{"d_model": 160, "n_experts": 48, "d_expert": 32, "activation": "reglu", "normalize_top_k": true, "routed_scale": 1.73, "balance_loss": 0.00713, "lr_router": 0.00101, "norm_eps": 1e-06, "tie_embeddings": true, "lr": 0.0179, "beta1": 0.95, "grad_clip": 2.0, "steps": 4110}
Below are experts of layer 2 (counted from 0) of a mixture-of-experts language model. Rows are named router (the router's row for the expert), gate (a neuron's input weights, with its number), up (a neuron's input weights, with its number), down (a neuron's output weights, with its number) and show model dimensions 0-159. Each number is 500 + 50 x the weight over its row's rms, rounded and kept within 0 to 999. Numbers have three digits each.
After each expert's rows: "comes after" lists some tokens at least twice as common just before its tokens as in all text; "comes before" lists some tokens at least twice as common just after its tokens as in all text. This comes from a sample of Wikipedia text that the model never trained on. Tokens count by the router's weight.

# expert 17
router:622420500539495533464440463468490427477447559526572503369503471500428457584420590497504526498567488454474545488514572473484553502477462506397511500554532500485531467555618466452563481479598592476510437585498454540556497531494422509487520441461531581462442532459572499420433515524597481519474500465474436551531405536465419559576407420508569478477492477527495486537534501559440477442437572491533459532498494596480463523507480404459485463541432528455463513487427546574510593522536435
gate0:501554459461502498467528524517478547490430474516601423467469468480473505462498451512566484390466592531515547576427488502595519590482566486533460503562535508538592442459559486534497547592509519441496484508597484417451488460468538532519390409496559528469474457571498533609561541440476613433507442528449513438501470545487395528490365491431541556544554470486411480517415493562453437458555460496525543414519511568419413543516532547531584477479496564485527508589507514494510490453468547
up0:456524536491550545494538558479481495520510452505474522490525468427593484497463542521461563466421449513484511575511477423501538461509396568396521546489538475435539474530521514488432532434482516640464524392505459545540559482384441551489568550546472539589558514541593447501475462489481499490383414424542509511580543467507528464480512574580387476449542600490522477500496500580471478659518571496486536539547429410533464564422502512524513525452400510472487483484427509486523509436539546
down0:561492567426410545495454501493558554534589450503409508515519491420537575585503462576507470443386488474584491551539389476483533531486374449612567446434586572528496506471495472488455502457470528487489491418417503468441477522470472448508531511460455485498431473549546496526484486518556509556498519426483677523456483455487488457533455499513455498443439519591426589520483523546532610462504515579481493509599451475470518481507502534521510517567445474406511472501521576492485502527487636
comes after: " ", "1", "2", "9", "0", "–"
comes before: "0", "9", "1", "2", "8", "7"

# expert 36
router:485488480549509490485509506470516540496572443538451455473443507377425473588486486521482605495513458525438416567474456527478460484458613469472513456532372455480526528460498535528515430583569549525488531496475521570440487527462405523519419574464545476494571537498560510426571385517448486574500481447531508516467501439538413457509522430529507457432531566521477476527427417465457428518434542469460552568530543447526578465481443427470402569583434525486530409481479406507475545434600451
gate0:400395481533566477486487525484629498574506549557486433496526562513451484583559555464500534584478473451475548525331550506488468575598482476527389554488513483474534535430586416457506572505536515431495522481508499465523505493598434552460474549502556545474494494497536516487497469521558534489515478498408497494531526480548500537439554454467502495453488440572484531463520495457369499495551554441439584517502456511423601460506508421461581533639458466456556476496489381510553487527446510
up0:528455457462433500497580511546475447533531521407431577477476426519574531500492481511490445450438537639523458510524455468515547517437544519511574444473535501563448495516456609579461472573415584454564439525540504476535527538377541441487524469510448487561478536482463485471588520472503439418503485498570531469446537464433510502566441506496475456506581416486440509592450499474517519597447532491652510473536453483576475480511429605456570508469468501500391450563554546447444423495546521
down0:509619442432534504545463496563518520459455506467545455451523500523549437568481537462464454479556632512500580484575513450447360413525398474514546444533489498507534502541484514477516544515552545494568575508513565494447448501495546393523449434563451481499460529580624491430460534482579509441525559488514479470503474469549565517502454470588465403536475437465541449507622579528515574509519539531543479514529479464466536447477536504438554405523568503452481448452529410587453431587472548
comes after: "1", "9", "0", "2", "8", "3"
comes before: "0", "8", "7", "1", "5", "6"

# expert 11
router:512550477563464548436420438417473525490543477441514500538464610446499537444601450513428536494622417508490575505440498457511524589551457421501373415496549550535499540577483452568472512535459513596471422534450555467490481479572563464512432496413572455585528444510485476508531477519536492606536447462420548524484496577476489474521487446481549622450449545491578470548466549541511454573514509507522457567598536504533477464479471511428498434497429486491511565554471473459494585476406491
gate0:528526523550373464479515542521543483451522547430453591493525567559496443469448559520536459472483442448527474591417598455537506454501491393597446475495371515538476421625520463544493611533511477475465547504441467432489533605530454505509390473507557508520559543451512524470513493535542534474507555467452581536529497539521531551482550501498538568545454484522573477484536509377414543489575440475507424531437510538439518444471462434469421571559445482527551454461408507541428516545452490
up0:521433520533424490546482486458616570512534480535494482422496455533513567532420476435539372462488515554486474472474486553469515458562539469460527488557485524525491369585604390471502492469439577524416466556518525469491444567499600487458475458456484568575591501467536551452577546524515414486480511464465462484526598592634541477552468518506481473558543503453593505496451572528505496503540424539488462534490565472499510477531400525563441428507533438502515423552419485553451549446459436
down0:487476459526402508516504556556390503514419458442445364436485483507551542490568547486511440450506558520442533466474488506492511478522464457478531489615520364561615510532532493534508493419524525493506462554425482500405502572468532592471407502448453457483521592466528428525404468473481533535387484431441455442480471492467559455487481515531507491544436503509505512585543524570573565578502543498519581528576513596529529524488580551414594475515487527464567527430505454491528464538531598
comes after: ",", " and", " |", " to", ":", " of"
comes before: "1", "2", "3", "The", " as", "S"

# expert 24
router:513456498512475485475460475456388520486500457451512446500588459457571456462516563547533473574425477608442506543532487489422518481520555513482530480518468444448488515546517445506463488457511456439498572532523526428604505538488395618587578513538436530435579403431536471426510456546524603515488508515453447551492502491480515475474485485582443401510594507552587551460408447556512462557479498520534549482577549474391442539428410431547480494541469503459538407585444497580499571495528478
gate0:485516551492463624491489552556520525461481563442459513554503484481471437394424438403512497449475492528479481486538480540445430570474474516484480541527409483544566407489557474436491664526533552407500521607580563567465510466468623492506437502497464515458538484504464538464476513497578467539507478573483487461510590480438496497544502411501513461498521548489469508521492516461525546429488507628437466530483567464476354549501530456473590441576484496474463509545506434510472622440520403
up0:524438471582519437454510511437490432501518497578472500486536517564464569616533573598524519518458475455562499497443516537491569516623538487523493482480491475527549461505499529456534369530516519553456558454575419557510525588555417525481461489464499429492416512478547557501602496556495481460518478377577555517466497478451504427514434467515467455512455518474530460484580463508458446427499497444515549421520446597491673438482507523507497454502531517494534496347491585479463410553466493
down0:490494493542552522581552480514533501535461450454555524493578515498368458511447504376494550535449469500479539587481501513608506516582444446523432506496433512457455498401405533520595560468559589543472473540579515509566522458551492569415531483537500496547497570494448538570476636498567432442455490431553457527500552490526367489463524446582416555558442460575581544501498458491491481447456518466516505466509505518503506473497469475588437588370467513531480407459483515520520471535470534
comes after: " ", "1", "2", " (", "3", " $"
comes before: "0", "9", "8", "7", "6", "5"

# expert 37
router:522552534537380519498618471497491493561392484518504514518515582410536472415595514419495501536537520460486500505409515555468492475580431486502523433530500512540436461527516463542501515492503539590526480542461502495420481550499467366448509449522534527612489486428532478499493502538544583467640464445436504440401524433422486519488410572529441497479532568528452452583547466538463468481538452541605582524424508524567484531485498528393491509496525484559619455417522538489506443463514485
gate0:549564517449458424586535501505565487513500495552575514445493481560477505386493542458388469433513541515559532539372472420528467514449481427500456542496528570536461421539455425542483547459530639529503474453550460458471517548513473462442397527484498558528491568531573506479536478549507491468489456457578581505504604538530550469542469495523517525419464548449425458538526449454424515491546475528517502532423453498492548514479520540501509485378567591509543448370529588637524526527431487
up0:518534388544487467499495425613429515458570539472524494398551522467575526511452514462513569506568604460510510488355600653528491532489501480437448473504496549487483472509386565482443506495550504430429507542407422466480494533555438531497486553516446482497444587514588426431456477467576504537432443531453500599482464465532573501524511409552550452463451541572508439557543435492539470508495499551517458613476457501518510528539482445570452568495515523507545505500438493443549500542496442
down0:486448434498421509524434496514514524540559483579523349487548577517531555498458546485503419456508526579534493533500466423468539532579360527482450510527493466514599490512478562549526430537518476567467460452452612490499525497549505469438525444528519488468466556555449411506436522531485495570448515476511444560464495542451471561605450461518511449635521483483493379589390393584492514494453518498461582532507427448463452594468508565561510530603496438557474489504479513521510463485467530
comes after: " ", " in", " of", "–", "-", ":"
comes before: "9", "0", ":", " York", " States", " Carolina"

# expert 7
router:493633520547491498486474467511450523502541453467542506483597443415485536508546454381526566458506544508525517469460489565452470427519460422499552538514515427552553565463454597560492510464417484452464539559505535476545527453568446522517611423507520526615613522482429437476503501428444561464454472446495551584470464472466559513520574508609485576488429443451490521438457513566447479570426484439518523569535479465502496503496483477515391528467470479466529527491467392521465383573580441
gate0:519504590423437454538528507536568495519529526455461527494471572468493516441510499369495465440441461577517544569453535464536519491551518541468507549491556569457425497533551424605465570431599594476470535522574521461474553506549475575465444586506420577513469531516466430466451612517449515472466558392488442442471527551482578507537510472513365441510520394417525458566458465523408454459480502457442505518597574497433403482558511475499546562495504530484519572550498509541537505514495454
up0:441486445594571486455486488401403515510468466505445424496473474401415503583439524567499438514562612530545515514510512549495453554524467449562523421539423399522509508442471576470526447598502479484503492463529427579507439491467493459567528511546548485510593491460486489531542421515560506509566424579478519556485516449497462539409472556586560456480501582656409516528483541408460474559602502499481477564532497566510522502520501508533499465522504603509482457411567490427493462469508453
down0:473517528399529505579491528590493553451466457430469504529517515504523487461458586501418384539532505363544496424502462488380521424419532502529498450532513523499526554516507439478435458486532521496518502494517494487502454464481523594529531453455405515443583498545585476537466486499528567461482507543496486572470578474552560540575455548617590488531480536550486486359574453562560518429523528497491459493564469494447538524408517432550479493552512526453369458549496518381502482553580429
comes after: "\n", ".", " |", "==", ")", " ="
comes before: "\n", "-", "|", "==", "The", "==="

# expert 12
router:509447522510455513445471499544504484516370615474497419567453623487438488508571530507516542521562485411470481494469453482543488426492410502493527524488482468535413455597461483518452520416631487495504427630430441478499542486556515589538524463475502515399453463431512446548458496514516533447476542443474550430503501543513474531575507484393501502499483494475615463495554528447519477510519542581533453548437558571519493529584511555441614421581545495508517471442547492469471609558493456
gate0:436535506463441495514513568474552548541499516514510525417523457557460567556550495507528483472468381509515504523395559540488498472477536489505558529572396477497546497637517476552448575542546424501485525538542507309496547514550508513560433509397472516434494485394578458477426510543555453445501476560507447548474520454547513498545475497435563475475475573511512502579459394535423511492523451464403559425516551501513515525458569510450535378436574406485485502530563501544445563451491510
up0:483490589434456536500515574456508556580431545594488548521480455563481486466570488551571483466517450513532524454561596386349466518554504510477577570554421524473495450416560474493504669520466433535447419582479547418514629516492444513500500466620448494487455514459531471451440568503521435498478474516512513536521567543494466475484507499472500494518540532436528468503469440505458475475496551460528498408417522524513517495502491499514550506484626481512460502472483527538488543498339426
down0:452535426470486613457445538455445503569486559533514438503504457560468490454548610475473549417523640529479544567541547508554404491570524524474539534488532473537433522405410479499498521497504513448492466393529584500573574592483523468486401476531498489583515455477592447537507539512472506501581426504393567513513494489427493504500486450385520530438505538472565463577478522443417535480436486485515442488476532467526545408524442444451584513511400572553484571443517498540515542460514428
comes after: " |", " in", " In", ";", " on", " from"
comes before: "1", "2", " |", "|", "3", "4"

# expert 8
router:455535444609501542429454561508532404468514475526451571520429545453541580546539519533512484533512535584553437480571529459565566466540532529531513571470386467580456475476519518445501566416563465396530520464483519495538472461506460471449507463460519530436551495438494507558501510451480443581546560483534463482474474438481448585488433491544523492527624547450590563418516450492455499533442542552528575445469498447525430495570490412427456390530531452426531482481471493498589421615457426
gate0:488523457456546577504513536526505516488448450484445485556524600512447484522555520530417301495541550492506432480385479579505504405610498480531528575439439492509546440537558434428509560478525550431549557483590467500515549487364517459498460419571571511485575509495547536485609505508573471499468554539524511572502529516455457513529453504597550546526451511476572531520530443490511515461504427433424488506527550429513460474466539458464518489562437484498504416570462460489505500467449372
up0:583485508526487494441491492546465477492568463513553472504514602494457508520521509511522459486586637463499540463490536522631502410488474429573520450395491570532565494509556453393509376435512527364504548469608507429484513557461427473460591448508595559491544567530562482534461467577456440468526464525483591486538473503433444478423508451495492508511495502528542455560533492498413478522481409466547445543523597480537519564523519464472414549512555524440491541437413511482534543509490416
down0:519522466518559516581510430448513456429456529464389368491496540493505431559484521496603475426482471521481401517515450447445550539601469411469491597561548457523530570509532551561517497410552503510494577464500501464532464457477492480463536530449481509532445497409434524479463482577574612542486463496522521419533470544488576597491555576420541474520467463499477430542445573496606503596477499501497573495470514474494524472532400545485486493504540510419600406457440533499526477598467575
comes after: " ", " to", "ed", " as", " it", "ing"
comes before: " the", " be", " a", "9", " to", "8"

# expert 25
router:568522453444469433537497481539472450481413512502490556585452559564581566436476457460487437451514581505577528443384466509538474566517556520515505457532468478525504543465517546496552570518434513464477594431517496431492518502464590462511428485549524543509516578498462514491432593444480461435440538554547463449572413489461521559559607502493493468556395518420549445513576595492549555465450501492507392563537498415528588565455427483467453544448581442470496475493582494403465525509563506
gate0:494430505474568543450516620488510472526492453553487479471527409513458519518476560477522443612420501526506576543515415539525458473567464417518534515393535534583558498451518490469455509589570434525438472449489422360458441442445447515545504601522567658482516487554428572516535529480507461514481526598494517492501497455504510486493545466488581517543484395550521512559476475410494462407503474527403514469523530546485519498484602486495502494429412500570523459426565452492504510534473592
up0:467542434509433531540570460513568515440497552462523533493465624436639437439546459481483528443530540476502451522535533498501476568515493538489423495589438495451399453554423521423507504422425575476505483530511501628483554524552520469510563449486445320509476517464537452480546430613427511457574411445479451460467526573488545494474466541515517500534540546518464491483458561566482559491472513528588489447440505473516507460537461564480527477561583467459444548606479528564460459437459528
down0:479503520565557477569455544610448473500513533534562477513518531473518498600475452575370549516473511556544510486540475466589625436502571492472475478469512501457591583469553506429562545468499626465508436520447460484442497475497581458502444441509454448499471461528481515505526447563524376467485470425499607538514515541544520463492389488621539547518576536515432493553493441471480509436506582488495456561371427519446497566409512481518565579436537559491522551552514476541499467452479504
comes after: ")", "0", "5", "6", "7", "4"
comes before: " ", "\n", "-", " —", " \"", " +"